Below are experts of layer 4 (counted from 0) of a mixture-of-experts language model. Rows are named router (the router's row for the expert), gate (a neuron's input weights, with its number), up (a neuron's input weights, with its number) and show model dimensions 96-191. Each number is 128 + 24 x the weight over its row's rms, rounded and kept within 0 to 255. Numbers have three digits each.
Before each expert's rows: "gets" lists some tokens that make up at least twice as much of what it gets as of all text. This comes from a sample of Wikipedia text that the model never trained on. Tokens count by the router's weight.

# expert 15
gets: " the", " The", "The", " first", " this", " to"
router:132090121123130088118132131116094123161139107122138178162088111133143085161125130170117065085152123123137164085137129146149158151159128163129100116131119162112160111180149154148120071111117123124100118152181108105154116107095109133170105141132122129117108166115078103091099109130158105110
gate1:156157171137112175146131140118150135099104115101147114133138139136101099157110168173134113150125099153158138150128134162098115111150152200180101151159108135119155114186134135131158108152137145126151099150152162070098137143118116091108136114137112177146128142146152115131136134105139151123
up1:154134167147136168132082118137148119132118094141126091150107117113118108165101127138057115128112096203131171133136104115091168139173161152106122095130140134129151145156112095134122145146092121125140115150111133131110155124136080134113113109106129120138130149128143104129081118099157128116
gate2:099135137166093110139146123124193151112121164149105144124115142142137100091158180162199129132165124144200121127126111161177168171140096112119127153095094140132136105145136140158129113163122112136095130171137106074159131087105113110145138094127144116113096109142139134120143075112118138142
up2:117112101142129109181136083142115137132160179065141152125126139152137119131121085131109179061131166136124115163158106165100158126163162157098148133160107149132105162122119138134126153105120134168116130112130105141123086104120136118089163117135123124123135142149107100128116175162117098106
gate3:159122077125143158112147112117127138119132077093156142135106123131146140100094164101129108120184144097104110134102133130114107135108128112126160092111128126119144176141151103142131114104127126135103127183156128127153125147095118149132141147160160139119098133148095093120100139117156162101
up3:173097079099124128115141143123149146111104062065157137119095109107128136087121132131135125112164106101081140121097136106110133151110149108154137125107123137150121162148136105123162122093116134143111136165146115076132126134087111133146140134144155110145078112147110091116085126137177171126
gate4:097108144154141095160150140136115098126138141162117149077107095108179092126128131121163176129098141135127128078148131110165137120130138120130101112132130170135137107130122144187138123083107125157103121130133148103104172109136086116087127114133142182122125136145099134075143148094155145121
up4:103114132155141124082124124149194134151146175079188080189106103110081158137132117130137081119145121135139120154127152126132080104127147128110141092090120101164121165122145149127140141152132141112153150107110134173095078088078132161141113146120145117127137140125129164140128150134119175104
gate5:119131109142138108157150142092088130095066089139119144138125129134178122137137128123169112135167148135114184098158127109098115100128142130130164140128153132133064144115100144162138117145121136094107140093127144129169118124108132132128119166128131110131136159099158076069152089117133126127
up5:111136144137143161082113092137146122116114138117132144137189137124103133106154142069137154100122112142154103122139149135109116127141148159116106123158133087138122099152141103126165149138135130175083150130126113102105126119121105136102147084120112146159136150153124118135130124186163113176
gate6:121147168080107110148118125139134115112135153103130168100096132105130184144123107113094131140085103186095162124151112120133172163163088131129110139144110107177159120110112105115113135095148121145142140089142139146141124131128119158126140152150131137109171178122137117126142149091128114152
up6:125136163136162125142148110138109101110158128123135129137156133128130122129141194142141138164116131077131119131120061129143112139106117154093090153115083120139124122138159108103176128081115138104131177159109159147128127166095094125130126146129135114131135148179158117138108136145161117165
gate7:108139126077124109124141140139119136147140136171138122106140125104147134116154084106164151144162117118104121123129139129118206124157142132150118161133126177121142144122097135113132124107106207150171041102164092095123131124127128093158107157158134141125139122103139122135136126158112107131
up7:125145103144136128163106128101124115118113124090137135080164133125114083124133107155106139102131096097127122165129145136117096128118088140137117134125143089147131125091102103144143146099176104067095197162157131173151164135156150140104090092115108109129125144104149138095082127099128124130
gate8:155090131127105144098142159141096140128136132151124115138116142157146154155140095109173142162158101097140103153153151139148127145118150141148100143132124140117115124122099129104145147101121165148186115154061163134084114124166110121165124112117105063118125134105143128133200133119121128122
up8:153100131138099162178132149083118119144100120126128153166094115170113157143136116126138099105145114143081144144132103138135118124139102165092139075104137089135132108138123129137136093103109169122161133091145163128093140146155146133144087128127112080130143129097143129101160071102140090164
gate9:120170121159132127109132139131149152125128124127107119133104178159145135143132144119096128119121133110102129083139114166120134181127104144171136114123111114123128157146119150141169120119143139154113138141128111167137097054147135112101127137147163101154126128151144108138128110136083187103
up9:121169082139094166127127145137117136138128132119103119110091151128136086119118137099141141077112130089110171089154155131088094176161097145117111191117099125137135122148080126138131122146104141100147157158112130178120134054131142169099113143146095143144151109162132096124129137166110122098
gate10:113101142104128077113151109131110124135176175136105132102084100111174137112122182147106132128176146126142100115099109122131133115119129156133087160133139127170102107147105145133084108130131127143117127143153110151098181117122122158144103117130163138139161078133102099180141077109097125119
up10:173186137167207119098137150138131089153106091153125153109165149127112109083164113136128158144137135122147110129143165129078108122154158185153107132159104118118163121090117139126166167134119146110157103114133128115135139112149127077116141137099141108137115159121136147093090132110124135096
gate11:103130116132138111133147138166097139139141122120137176094148100149153154120177117142150141141104126125102106117128149095123108108104119100141148099098132134127175155158146132129168093135156133122148143078115135133171110143128144127137145133128107153146149105111081157178147125125113122101
up11:133165160106131144151148114121134158160124115094182139135121125114132130141143104070165112136088091079119142137149056183135148137134173110134140140117132137092136137155118107126124149137122129136113156170144122155146120087127100060082114140141128126126090099131165087098127118153110181145
gate12:153136147096142173152107123070111113143117171121115155114141126128097109121136137121114114130118122126163109128098115152129121120130114095137129148141075108085147137127174133158128142097129105106135109153157101119153091105162112109161137161090105096153157096095138124128137120146130147121
up12:150147133116155123163134120104132127113139173120123173111114150125121063119103126118051121135139122085140111116123152161151114146177074152126129139114090080101162109144128150118124116090177110146113148142101136148171105155177134150142127155128112117133189148151130122142193129077129119085
gate13:122087159103108119140159170142173116128125091114123147131104165110098142086147093137119085131154116143124120131087114115138104105119081175132129111104109119139119102150129122148143088085139153140109177139124127151128124156121126163117111081100163089125136157088143104111166114148096117155
up13:126137097112133120143082095112084109122162137131082119096147098114116116153141150137165124112109152098106137137082144153107105107169116172112138121109133091104116124096135131109129133126120124117133135050088132107124132133156128106129152081136139161120123109175121113163095166125167120118
gate14:144140147113134150116102118131104098117144124132161141125150152112121149122127135141135124141123126097091160124147102119173116133121121101164124118132129097124119122157117143127159158154162087113099123132122140128106183161092123142103137108146076136119156169075117163174139120131162167133
up14:126129142097139106135103108132074152116123120155125104140124125134140129168138073153133133107183144125106109115132158112141123135147174142098168142095138135102147129120127112157071149113132156174117169126095106104079171118126120098123128089124142131142096125137141166145130179134092110133
gate15:138069153078081121135113091184128146096105125129116116122122116119075141077152127086124123111096130168163141134087140106152144121124126181145138087154142127126091158145144078138127104142106137105093113141129139124130156151109106108127133125129114151170142115140122106141106121103153144145
up15:131181112158113104105085168148122095101094133133116099134130136134128163064119130157168097138108118061096089127117138068129142106135146167109131114160122124121109152109137161097112138119094130104100093079141138128134117179137142114103122118163106147143088149135112163141125155112127102143
gate16:123138127093126136104150106154142124147114139108150151124144131129118159126108123094058129180078107129113133135178117137118149143144143160086125122130101084223134120129134089152113124113142131149137138121089117143124153105113147116103151114113157149159118087157131104125113076131121156150
up16:106130125162121174103121132114076105140144125167136127177143180137126131149148135117136108139183131132132068116157154134147138116139095110163143123073180156122119155129127137135145095149114148067072128117149104117118129105132123127122131133102135134113167138139106133094108094138111179107
gate17:176097144150115143181099085122113117151075145145176133105166150113146164125150099151119123112135140109085157125139133099126206140125112112145131091094146148099174099127130121119136143148106170124124138105158161156114119128158132133129162070153147092122166118130152103119134170145164156108
up17:108118150156108103146124091129121120147141169129094146108170146132182133111177146162128119131097123161070149133104086137093133145115089139114141150116146094138127127085149121108114142114153168138132096112131120137123134129130127146133137111116117086129166100122128113147103127159083103186
gate18:152122153115154131145118153116097130134146106168111110116169130141155104137145123100140110108137116084117160175161135130143112171159128161107160112079112135181139128161127126152081092153135101124125171091124135117143130146130136159130115154163154116130127159126187114140117112118103129154
up18:171141146172082138131139109161089112145107119136081080108169110122124111093118105139065096158101116135168137092145123172108130185094154121156150131088117096141116123130085128134108123150113116167123127102150096110135112140084101108144126119116156140119127098155159149151097120128162130095
gate19:130118137131131100134168126168079131126117140105182144146113136119115111106155104135132123124129149092098169124119159146108174145154140073140105175133099137132123107060127081140138116070133099149099161140159092134101130139119119129101160138166186124108105121149141132147128091131144129139
up19:111159161102115117103167142139116158090096111113116148138127116107128091117151120143142114146147135110118109075101160146074170108129185128126132103119111118103104118075149123167118113097132161106090112119140132162124134141169131139111150136142116124132104173120144106123089110156135108175
gate20:151184125172152158153147092159130134104127141109097126145102129110092111128129143165081085187098185131143148130111104189128117124098120124111137121101089128114107131136129109118161105127152107138122124134121105186118112136161162166134108115102098135100133138106130140156125127082138130129
up20:162151151103110134101126125089109101139110092122155136101155096149136155119145104122143146146160068151092123103125157095120152076153145136114176151123101180183084107145145100072118124111131155124157125139111158104110107090117127109110111170140126102155106165150120098092108145143106081119
gate21:123105137082126124162119126097178120095143100094107130127138121121086140116131116174154155131141158163107123114119086096109134121099134127098134083145120144135126087138107101105133134131132149136111127155162154146173127135098139127114147108144143112114146113124109127109114109112098165129
up21:131136135138109178153165076083116112119137138148134171128175127111114119150152129145138074092111144151146111124142166127128077106140121168132164114125127179099126096103117131125101150108173165130131091103073117099098119151120118138157129083131144163114142136140149091142124152105130123127
gate22:130127153136171128107152106148092109142114144115136109132096093109138086146141079140168172128132121135113145121149087106148112130141109080137088129106141143116122108145173132155099163149110142121188162128147130123115135129106128112142119143100142102129078113115136164146106133122154150093
up22:110127073156143123135148124135159094105137129176113108134141115151116113126132139123141134148134132123114142099115145103171115131096185092151115131089161135120170124170131117126140149142111137070154138130178123135120139102099098128142107139097131151115135135157128158106137113092154124165
gate23:144113097156121119096123118099112168114151103172073144114100129125160135102130149161120091112171129108143125085143112164139115142122104107092139102123126175111097098127140130157155101109157154113127142133160122158158125088147127111191108108108147121124166125149142077101097145099133124103
up23:087146143101134149153143141140157131133118143114167107152146151162090108134167086127160136106117104149131091179135137105134118111111129121125111160180140128155134127122172124097138131149096100108111076111114145139086098134106133178057123139174132145112129122145125132149161123144127118140

# expert 12
gets: " by", " of", " with", "-", " and", "|"
router:076105195154100132132145140118133145154122110135163141136121131171135115131133103146125112190124154113124115168127117116141121125143114126137120114169107092152149092122120114147106110095136131160147140136128132140127135123147129144161115136103097150106072116060146130110168112078150108080
gate1:170124105114116136138105079121129106167133183106140116106160094168138123148104141152118086131115118118146121145115163129151112116135094136133146114174105108150168123135128128105130136161144151102139161150155121151119100125129109163121115096088180108101154107139149143130112106125103127101
up1:078126155155165118124110158121101132114113179141110085131097167092092167080104115131113139096114115126123148090150144129119112167152108103143132155116125175104074117158106132144136124091127106134123136120114172115157107148118122132158099106152134131137103136168162138105113131152150139145
gate2:104123158171107059119136122167096107106154147147140051125122125152068141135185105140156127164114074140085104113098117124136165109147141142080143143126131156126129147145131130157108123111118119116126128129149136140115127122130102154088117126073129140131133099085129126117135147155143110143
up2:118126160153136118135132129189093124120152170143134121135115159114092139123176129155139107113109108118069124104116120116147173120166148126088122094146147140103096122131118143147105122100130093112093127087129136134126153123080117193118153128081117129126127084106089133128159115139163100140
gate3:092117119076111190119109098125099126099135106105104133084161131147099133135108130161128156122123134120169130131088083136115124139135148083130142172102104081102109109137105135155142124131143111155114154141112150102154157129131143130114131136153080127109150114126173107121146154092137136198
up3:105104130115131110149155118093130115156048102162156139122154110090139130110134135137101133131112089101160148108090084170126135151146139141106082152111147108153104084117111122147117071159144181129125116125116119121117157123164144109135110167147123138079142141147093111135137147104101116156
gate4:164136105141194123073104154127151115137153167175115162090118159098156100165104158098149133129149117103138122102152079117143139079133099116133120105135132160127136136168149174128168155113130142159151142164144123129172126106157134137111109135136109155113078121116134064108102101109145152117
up4:117163123149099116160088100116093139123101128083120109144120113163098114118148153150127070076109166174118159132136138120063131129118149112184103097105107118159139128132114162104137056135122160124148111120159183138116085172119125122178136161102131154135117148117155141146136138154127100117
gate5:120145117170141156139111150150107128108139101143124137137141108148157148158111109149095154128089076114162112108088184150118100086096111166125135122091139111119117090133169136150111109171114120135167102112141132095176088148126128096099125125149085092155116154122102165127175115116145172107
up5:143129151111119127127165142089094123090169150108131161134110155164121150150132167151136123071104077132118129094120153156064137129192163105127108069101101114121171115174134113094178128151147113120120151145128134155145134166179106143132123165128124141150154152133085143156124123154099108129
gate6:119133137189151095126123150140125104164144096127143125114115108078119090126120102143086075101103106136152165165102144162083116103172109140152129181141108117141129098087165132120113108102141136105103123101129141175131144156145148117126096144144175130148156140135125143143114150093083096119
up6:110098131139101089122105174144113109164118119101103127117158166139094093109135173151098124110138146119140179181091134145133110158147128124116111117160087115195117115142117114153096110145152067148112164118127119144130150116084126121089132141117163121118143114147098125170136088129160131130
gate7:113140126127156124107174119096082087112179171117112115076144134115121181110109113115167134121150123122157121088148118105157131112143148116115126118136110139166107105121096109144135158080116163129131115153089099119080130115127110132149151154136113128096098119107096133100154115134136122114
up7:120126112111146156104128091100120145127100168160127120127176123123141163111130132088156150116119140147097153114111121152132145073149122153073159156132065141126128121128098107147183143139122153145125167133132166107095095118154129183120126130145165100112131105138138132111178121095129142134
gate8:125137144087125148144167157124193148141138112093135130148114104125081088148144125141154127152124118137130120122149143115137124179154160122131097141116115140114134135126145113141142065103123090114110115143118164155128100117141130133136113139089118133107134101138156096136115125125153146101
up8:132125108152133087197102071118117096098125112143146113142131136145153157115125109133146106137182107147102115100133153149124112127092096113133167125135100120161108119118147158146114135174130129120124144113131137100128157084114107106184170090161163135105084126145119142111125072122157090147
gate9:143170127159104141169133122119155113102133119092152102143153164172138110149118101133144127149136120093103129161144112083126126148120133125147132125173101125122128125089080104158106084098110153131142132103125126114160150141128113099130151145128121096118171123112124106114151116146144149137
up9:144138130135136150112126134123131122130165087127145110123121182160149133121119092109133160133122102151075128088072125104150138147098095091108118108166146124109110123108095129140117084095115123166157111122079102080168167151104155091154111086098142098117151161104155129124125083176148112108
gate10:116139075128112129107148138117181113144140106102156126116130089139175101115133115159129118154109091147129134102135136115124063130104126128137129121118158142147137064101151136077156120115132118154128111138111125100147106091116156095131151096098136099117130132115118147183178179078092195110
up10:092136130137128121108145115109138126098146104147149091142107110094129120120171143161150121122089082124096151113168097069119123192119104120170117129115131190154122097111131159129102140163118063092115160098137153131117162128146134154112143091150124136106134123138135130097153080122118128178
gate11:145106090112117083155170094136144131164150108118142112109115165117166142147163092110096155150119112126114117162126169107115143152120159123117111146133109122158116162106114128118141123099101106148126125157134127099134149126157166125107122109133079159133091077150130167158118131131092175119
up11:140181150141140144117122133133128102147137142085110149086102115098169132136127138181165140088137080092201144097149124105140122148104102101122108131112145161089155161138131162150128157086091129145143166116127133143122117118126125109082150125110123133119153132140159102129113152121129105121
gate12:112114135141154114098163124095106129132139132161149106144112157084128097121101136096155117174133119153123120080144104125095113138170137144140103159137143094094105077140162147124091162153158124131135147185105112127190129114140142096145165131140091147080146151133116120114136102129164134115
up12:117098126142128148130165111131127092112146117117106091117123148137108108088096191113170106155141112166139120084120098157085115179133105157129127159123141126119127104138122131115144152137152119106140188161141087148142126097120129097137163106140126156108120162129135123083154088139140153144
gate13:131131102143161130174107161151100140132114134129173126142161157084126112100135135112175088129131115119131179158157127093159154135115093105152142165163171128114156165135148132137110154153102137090151095121164136114145153145151123166123109149116103154127117157133132148101133101112144147105
up13:088142133119147139085144119134121158112123135149097138132139125162105131180098156071143143125126166135132078106121122118128142119098130154109124083149123106132148092093121124167177100109114096149109162137158109097172168131150106135112145152084121085134148176112133111140091156122107132151
gate14:181107122117093142140110092116152133169101127107148125104131111094075092139108143093123110167113142098136154115135094095092137142139111131118133165112125109095117134112115123117147096104101145133105112089124093156141142142127146120120088183120112170142095094130159135132143146109140148152
up14:170141172113107109147152138105131204161107174148095115084092103144121142118163134127108151077144121117129145108134109107141070142129092130120135115114179138119118143134123157093146128109154105097135139126135177146132186113102128158124142074096137158101163143140133114145124142143097149120
gate15:102109140172118108145147063137108151181102117105128102121125084131091120127147134095143124170155167112080101155086125112164152137144106125134135142173121101125145110109138106127125112071100147108110119152121131108132116093113098095103125098105089117130095143105120127132125185123122133130
up15:094093145151135158130167128134111151131094130136130143105131111149101141138126146118163127169139154135056118113097156138145148164133145091121158169181157153155141106118128125138127089074076133130136115122170155151145124109135144146105144078142121122165127151096115128127093147122110146146
gate16:140130128113160152115120095094111124144123157124132055145107123123144159151155150147128118132089101117114113111176137123104067150153109126105147154113090108066092147126122102132088148163153130151131065116139144112111112134162110120157120145100135203088160137139127157070095110132147135134
up16:096109085098151140136159125115106113109133112102153090150140137143153148128183139131128124155110109092109132113134119139110108117067140088103139155174136092099133120154132126094139117120131130129109138102161137091144111121196098168117095115142115133169128103127131147093112140150139116145
gate17:140132139137139122141165099160137148107154157166124105125139162129098115115126152102120109121127140126161131186136130139093192134103130118157097129164113116095149113175147138116153178162138114088075133131116130118124120134100081146129169112137107142136120134132090138091127127143093142096
up17:105173103133125114136162158101157133099147131119176101144133146158094068085112123115115127205135133131109134143094151081132104127106147109118115120150123108164138076133117159139187145145079169111135144146100170127109135115117115107126126136119117116119123114122147103097137118139083099138
gate18:114120099123105141152137131163121128126109108109143079132155122141133137140134131118101100083133119093172098122100185092153137121086133150142123140098123130180116108136118099158125148114115114156097130182104115159134113087078157125088139151111166119117121143121120090122131152157133128185
up18:100123141151132111139123124116094148138121154109133150119121141103152118177177144126137123125082114124094134138127117131139095169110149161146114149182099107121124123079138169125143138110150114146137109114127176142090131148146117107149127131110149116108145072211201168130139159127137165121
gate19:104120150153136129162125102093104118159128090142169169121091093142109126140144114128104100135098138100087124124143136152092125092161137154129152121128111136114139133095118142090135136124157130151170106145107111104110110138119135165141101180087070119106140182162102087162106126124110140112
up19:106117159102115119154121111137103124102135102129156150099112094133130140163124091097119128167101155109102120102134140145127128126136182153146117126124124131150086143151115147108119156130144108131160119121126079141138093130091123127116130163100134143106126169136115128146097101125125145121
gate20:100140138132172141123096127142155114068131111130120119181100127113123114124148191141072085151205134154113142167103110117177144092113139141142109075127179136109154120104121106131110108082143114152129113128120136165115166101122139140078124109104117139125125115113120176117101098101108138106
up20:122105115099136136147146122127166107108140104128112145174099089081108131152141143154107097138179096139129157137154140141171127109110164154181130100093151128096171137118156118185143100132132147128158140104101099146147111121113100111098112120119110075101136141124121188147111080097123167103
gate21:134101127158177108166130133107122117111143111094118124129120103133179077131134145080157110127142127167100162167144134148123143128115096084126138164115132120101152109154108106171096074097114130107146129097126106093124140133141151126119124139090129136171155180141065119151121105184125132138
up21:143142121105118168139114151148131104156142119140134069116147109107150167099111123127146068133087118105127083089129098138153153125164128148131125093117139125163143151080108121103129115171156087125110114117137158139175133116140110149131140106178147120116133113125137138118129105112123124118
gate22:114150149138115126124150126121151111126128114175117099109178142121133128109121163152154144132174131095185079152117123096160146123115148117138096142130145128123108106110132156131160111158141106115110119175105113114142109148069188139131111110110139153157138151102133089154138117107093156116
up22:113118111152129097161130132121094102125179164102138140152102134160091153142137116131151121136107139145093167120129120139062095145115156098132150136126106143149132121121129156142133147095128139124099131108167182116158087093146117143167162133141103121155108093142140171122091140152142143100
gate23:108105152128166121122127111073135097145131088151163146155182144112128139148163137122147145109078128136104184113110110098158142179181089151146165109125140105130125094126198103133142118159127147107140141150138132135129125147119150167111114136098160156140101107117107128155123090090123137150
up23:103146123133166158121149135111122144125130118131124119133122146116144126099142158203152109156141127126122155111078152109147139130120140139101106133099146120140168153088122097079111095116123128097151125089117157158086118170151129130135127169164101084117158159185139160111111121124159124128

# expert 28
gets: " a", " an", " A", " the", "A", "s"
router:098103157164117121099109164137099111150143148142168150112112164138126151157128123161138107110153137102147163152122174099152145159175138136122123157164170140124083099115109143138105119118168078167114133165148142114111132124120119153162159145125128092144079143106110151117123161109143159138
gate1:073109157137112122110121126127135139173096141128135144111091104130127122128114122152155148084084116117116155122144167133132105135111117096134107120139121157138133110169139121169096094092102081113130122152133138143137142128110115144120097133121165068136154078087117131120152101140109104156
up1:162146087124113095120186166133125164111124123137147135128188167136130107138158126094096140139118161102123118141116132137093159088109156115120138144109108115120126153106136120092166151115138166117157117155139148104112119122124145134177170145183101160126106134150116107128118143086147124140
gate2:149106157091109139087133131138174125134121107122130102140120101166115138104152079149157120096122113136140151155148160165117104131090151125102107116155076136170110133180131119147120142131135138136119158097114108162161085141132146063101139136097143154145162148170124146155157149121094158091
up2:157110152119142129134116167143132139117125101119120168125122118181114088096096150138125185143120113126123132120102146099114110185168131124151117119168155102089128135077142161111163127086130106092117100147110124130169107177188153104144140146116143097150129099156129112151126128124122112098
gate3:130139145127120107126145118113127176134160112139154114154135107114086130151100126100119091199175151139115112135143155082135056155133128141131149128101159138118125101110140134148161146109149067141096128140078132147140126135167127163136111177119105120090107137095154087116118134137132127139
up3:117097149117120123114124118155131117136173126112131134113105152146091151166138170168136107085128126156127100127109143077169089106166159112158137126114151099162115113126161125119129148100152107132147126193095122122114167121137143097149129160095122179087119106084126110156094133103127110146
gate4:143162134143129100134116151136139113129117122147107166129176111127166135148156128139128143089088152124160136186104142101107111114132164179114068102116129148143111106068131132138111115127154088158156124096123144120180128158146133085146109117182105142053169131130161109123165172122102086154
up4:102151085117148107125112162114136117133126138138086131188162150139143126146128131158132136135098150131155125157134117139116111158123158176132086099148100115146096052126172122152084118108135109089126147118116148101152139175143123073145122128128137149068118154165149106124109195106108070132
gate5:101104167126115115125069131114128123175100166140133154073120157110177125123126124130141088086117133081113188134141106117170097131164123106080149151135141143103145130161133116128121130109148111116142130155122111147158163141149100128123125152125122118128134164133157097146146123130100093142
up5:150152159144169125155134131126118112133155149122106104148156125141128081108149122146146112125133103159106123098116100187141056124122164139114109135146109142110129102122116126139108114107098160136158146098133100123136161105106099068121190122127124093112137145137111142146135131095099186151
gate6:105102118134151163123068128139114131186120130097128130104145095134118139164130112158113108099136146114141157121108142117192145124127130115151128100137135138140108087116125140086114116102183125144124129146179085139110160163142096121161164093073147130132142160102115163134089142144106137155
up6:145144127124076143151126118132118170120148134093145096131117135123171122084131115112105135141118114133140090057148099101107096110131131150147152143124143118092118133112137095188136183139097145132119143147136163140132097136097151127177103150163117092083124116165146090105099129157128142097
gate7:187161122111055137114127103138151123151166129136110139128181153154112107119122104152096115149153093083132126139167143119084106120140107083123133089146114096105109087091132143129136130129155085170146132095168131137156121126109117123152125097088129106133108114114128099158097164171128106131
up7:092157123099154101155084118134142119112137119149153130154169132136100136126113136094087099177128108137085134128098152138165134099134134098127108104140121127131107094103114169115116134116095125124104125120120097135112109099090110098138093073103146155165090112198161111175143129149121120163
gate8:132115164154132116096109135137084124143125089076125096158117073122096135053144128088161145153067113127084074115178161138145121155155113126096140153151125109121137119107157111136115146120149133141100109118108155132131133082158120137119162147152094108165111161089127130140104123129143136148
up8:148126126098124081147085122147123162109116148128136099131109113078109120117133141128122132117116109119122133109109117094155131125122119157103158157160124104126135107147128071122131126118135148119068129104133169168104129112158159112094169148177101122192160187116083090090125118169109128137
gate9:118090121149156115078156120091127149121119096120169141140121125137091161142150145114076141181132173144136093151127099159127134146116147126095093138121096165105105129137096100150146107118121099171132136122126123137135104095111105104136153126135118103167144145145121090113125143137110118160
up9:139136149088039144151119119161134125147153128126116077092126178098108113138145116145167132107171127133133126124107164118153128109130125095130103121160143077131133118106138128065115127121117170107135150160169153117100148162113118138152134127135111132091091105099114117110160119097144132107
gate10:146122096111143120103113134126102111131156127131141109149106170142132139107113175144156059146120120135126130101158148080141105177101106114148145093127169140162115144095131091152130141100081125129170101141110073134136077137087113142151124103134121112122112108127115101092109107113152092090
up10:132148141138139126114112091149140163107124160137140140094137143152110119125170103116123126088106165135111102174116106126130131060141123129096106174136114108106148089111116156120138187157104160094118128124119144139139147145150141125153122152201135120147190167160128148119104160100126153126
gate11:144145119144160122127124164185112121144128112075111110139085154128098141158144127116167107130181111120171101096123102167146112110080136096128106134109074161125113091139111118134140125124127122135090121124137138173134111116102143116155110118149154143073100122100102150140163098163147125141
up11:101089119166129133173131113170181129140132153145125120146102130122107118136176139134105136127086135111119159099146101145116126132153132155134141145159138119118129134120147132164140153114149106160150145144127093178134109111095069111122144143147093159149125116147114142100147106110117106093
gate12:154117147136113127140094105154111133130116166112163154152131076083096146146125149095120139132137137143164129118142104127119122125126107099152142154144133130097086118149135130110141127140144139106121169100099131119115113137103119144150179199128128101122111125158142122148160122122188082119
up12:127133074123157117143091189116121176122129119136086086111105116132102132149149143135120149161110150078154123127150170111132126136120133095160106104123166105120148121114097101135172109099152070146134147105194123127137133124181132103125104111121130150125031150112154148140117138142144153118
gate13:106125135071118098114145169105162075133130139093111144127117155102126132170154141126123124101134160115141132147168159145109109105142141108137108098123152154160106108145129117092171131189153111135117148120153173150104122100137093129156165097126110088145074112122117098143115130100124147153
up13:131132123090104081144160179118131082108129137100124159105056112069124125134165138125147145112125140105122138154129135177110118091121131124114081099126120149170120109148151144104161139146139133137131149167124113120149147087154131125126195100132133172152096130129140140109105131132091125155
gate14:138142139137144134134106103132156169146155124146132108110125117185163168118151162148145105117127148126130090112124127102150091121165123170104137117112141137149119128141157144202127137119129118113172116114134098106132120156128105161132121097134148138145152165115139153101157110110132126100
up14:119171109157145119111125111152108115130143111122135111147177138170166141140148135091160150137131146128123133143105139081158131127128172172136120121140183164145119095153152171210116126134150126116174133104119102135125137173113122138131109099149129097123150153115130143127133149141148106120
gate15:087140164114123171109124150157134155084104085139113113157079162102132132084142131090135121102121112146119100144148120161120080129140123126151152115163147158145136147131125103152083125107166112159106145137139118149144113092153157157111115074130104125108094156103134131152130073088139110164
up15:124119160152126134133161118104150117082106133142103151110165122124159156111103129149106103171085105115145072151115118129128099154160143088177141158095170121153129113120139105112097128149173104124136111110148158088136127133120145123125157083114115113097133171120158163133149106095100132125
gate16:134115134146118141113188122108122125108128120134139136115131140139156097164133156124114127116148117116081154090123197128115103107134118105169119163098140106145134084129129123136126125172111137136127127174148156103114099105145128145141114124087102075115156136107152164109140150102127064154
up16:130126122158145105119086120113131109095122125112093158076122124150167146142115136129068117122138128143093153090126144158105108107123141117156124124104107142150112132168088153115125092130139103133080157111168115130122124135157156141124080133096134056127172136121175153112103126083134132128
gate17:132144148152115096173113132130123164145136127147123116127104139130158116099164114104116104157182111158133080127123103170157168136127096112120090094111115131154156150140174147076110116110109137124101120121134135140162192131106145131091108144120142105124077122138094166096136138123149137140
up17:094145110141123130118125088106146159088129142135141125135117157098135096114155162113133113118118073175122116160097106132151137136112106116073120141141124124138084141144129126096119098136099087129118147140102128136075108150132187174119121135101108140149145126117165135107106121094150137137
gate18:140136088107122188144102138109120120149077134142129141115128139138133133111138084124164116133117100110086163163126118138158145130172109125127125124119079144087132091089088129127126105107150116093111082104159135140140107104132128115121177141091133115154165144156181153096136117141122153103
up18:115149171152130130151143116108144157120149147100132088136152146106151115116147106101092115149133138122148084138132113097084139123119112151127118110109084152156094130178102124130113144107106138149165129083109169109122114132137118134132114121105140097153137086090108123112157082122099145119
gate19:117142161176152145111145150149120126129170143125106114131130143089136101146167139137086092126161134120110114113149102131058131135144122152137101172087133119151138119151091142122168130104131094116160092115109134125112082115107076095147134119137151169145146112107110108104128100186133133108
up19:105128113162148123137132099120096161110117106112111130093129137135133059096148183113115143102134151127107114160132116132116127144082122130119125171099118127134168145132062094149166170151138103106133153139135135096113111114097098129162149116122119113121127118089121107106072093163137100102
gate20:146142110152143118174127122138111178120147080134137165147126136137145093148110139124102161135167112094083148177111128123140114093105124143137114124118131158085183140126149132166117121124169061133125127082156092148152152140160142160127096163105146126105135134099177141107113144166123133121
up20:136134145124127132090149118118159135121168155138144138123185134172141111144141113139144099144079138157124137071138116153119128158132133118075104133167128121135072110154154102100151120128098167125160127165132126108099112126062101096145140111124122129135123171138120075128100120090136114142
gate21:173125103158113170109157107120086171146161142117179076110104152161146121123086144115127103087104139112173125113166148143145108148140113096102115143115071118154167129101148160108174150110112107133135122108161162148128132112130100129106134125143118170088124107140142136135157123069148158170
up21:128104124122145074104123154147129112113122139175110152121135129104119112138109160134107123131127164159127145085127115157103130094121117180129110134109077133117120145127147092137117132101147115166142094078119126101127093095168159118162108105130093081117182074115104109131098172136133108125
gate22:129156121144131109113106125119108141125103113169131119100138086101111082064163096109169189161140156078112144108173121110140131148150076155133144139111100157132133110147123131143100148098111105152122175110160146176135119095130120118134147161166136108087110172160129119098166124108127138192
up22:102143191120159062134107137140121160107167120126068126150120162128124140164134097111108126170126127099117125126126125154104138138133152118153095152164129102130167164106148150098144081136142150118122104147123113114100142142088105136169161182093118157118121137171105135135122137127097106124
gate23:100138154117078138125125150144116122085124098093140103152109146107092121158164118101115120106123128084097099169114151139100165105136107147119108106134126152162154133150113077100095088105123138156129077109075116129111144083141161127115092137174153129115139140117123179132113107114102158147
up23:151141121136139139136133094108138128169134139158084118124121148113138133175110122152144161122119107155192137090163154155148129149102114124148140123108149134128135148121124126162145112117126137136130149164176138091118061173171142096132162157130098128198172097146161112144104112119143132133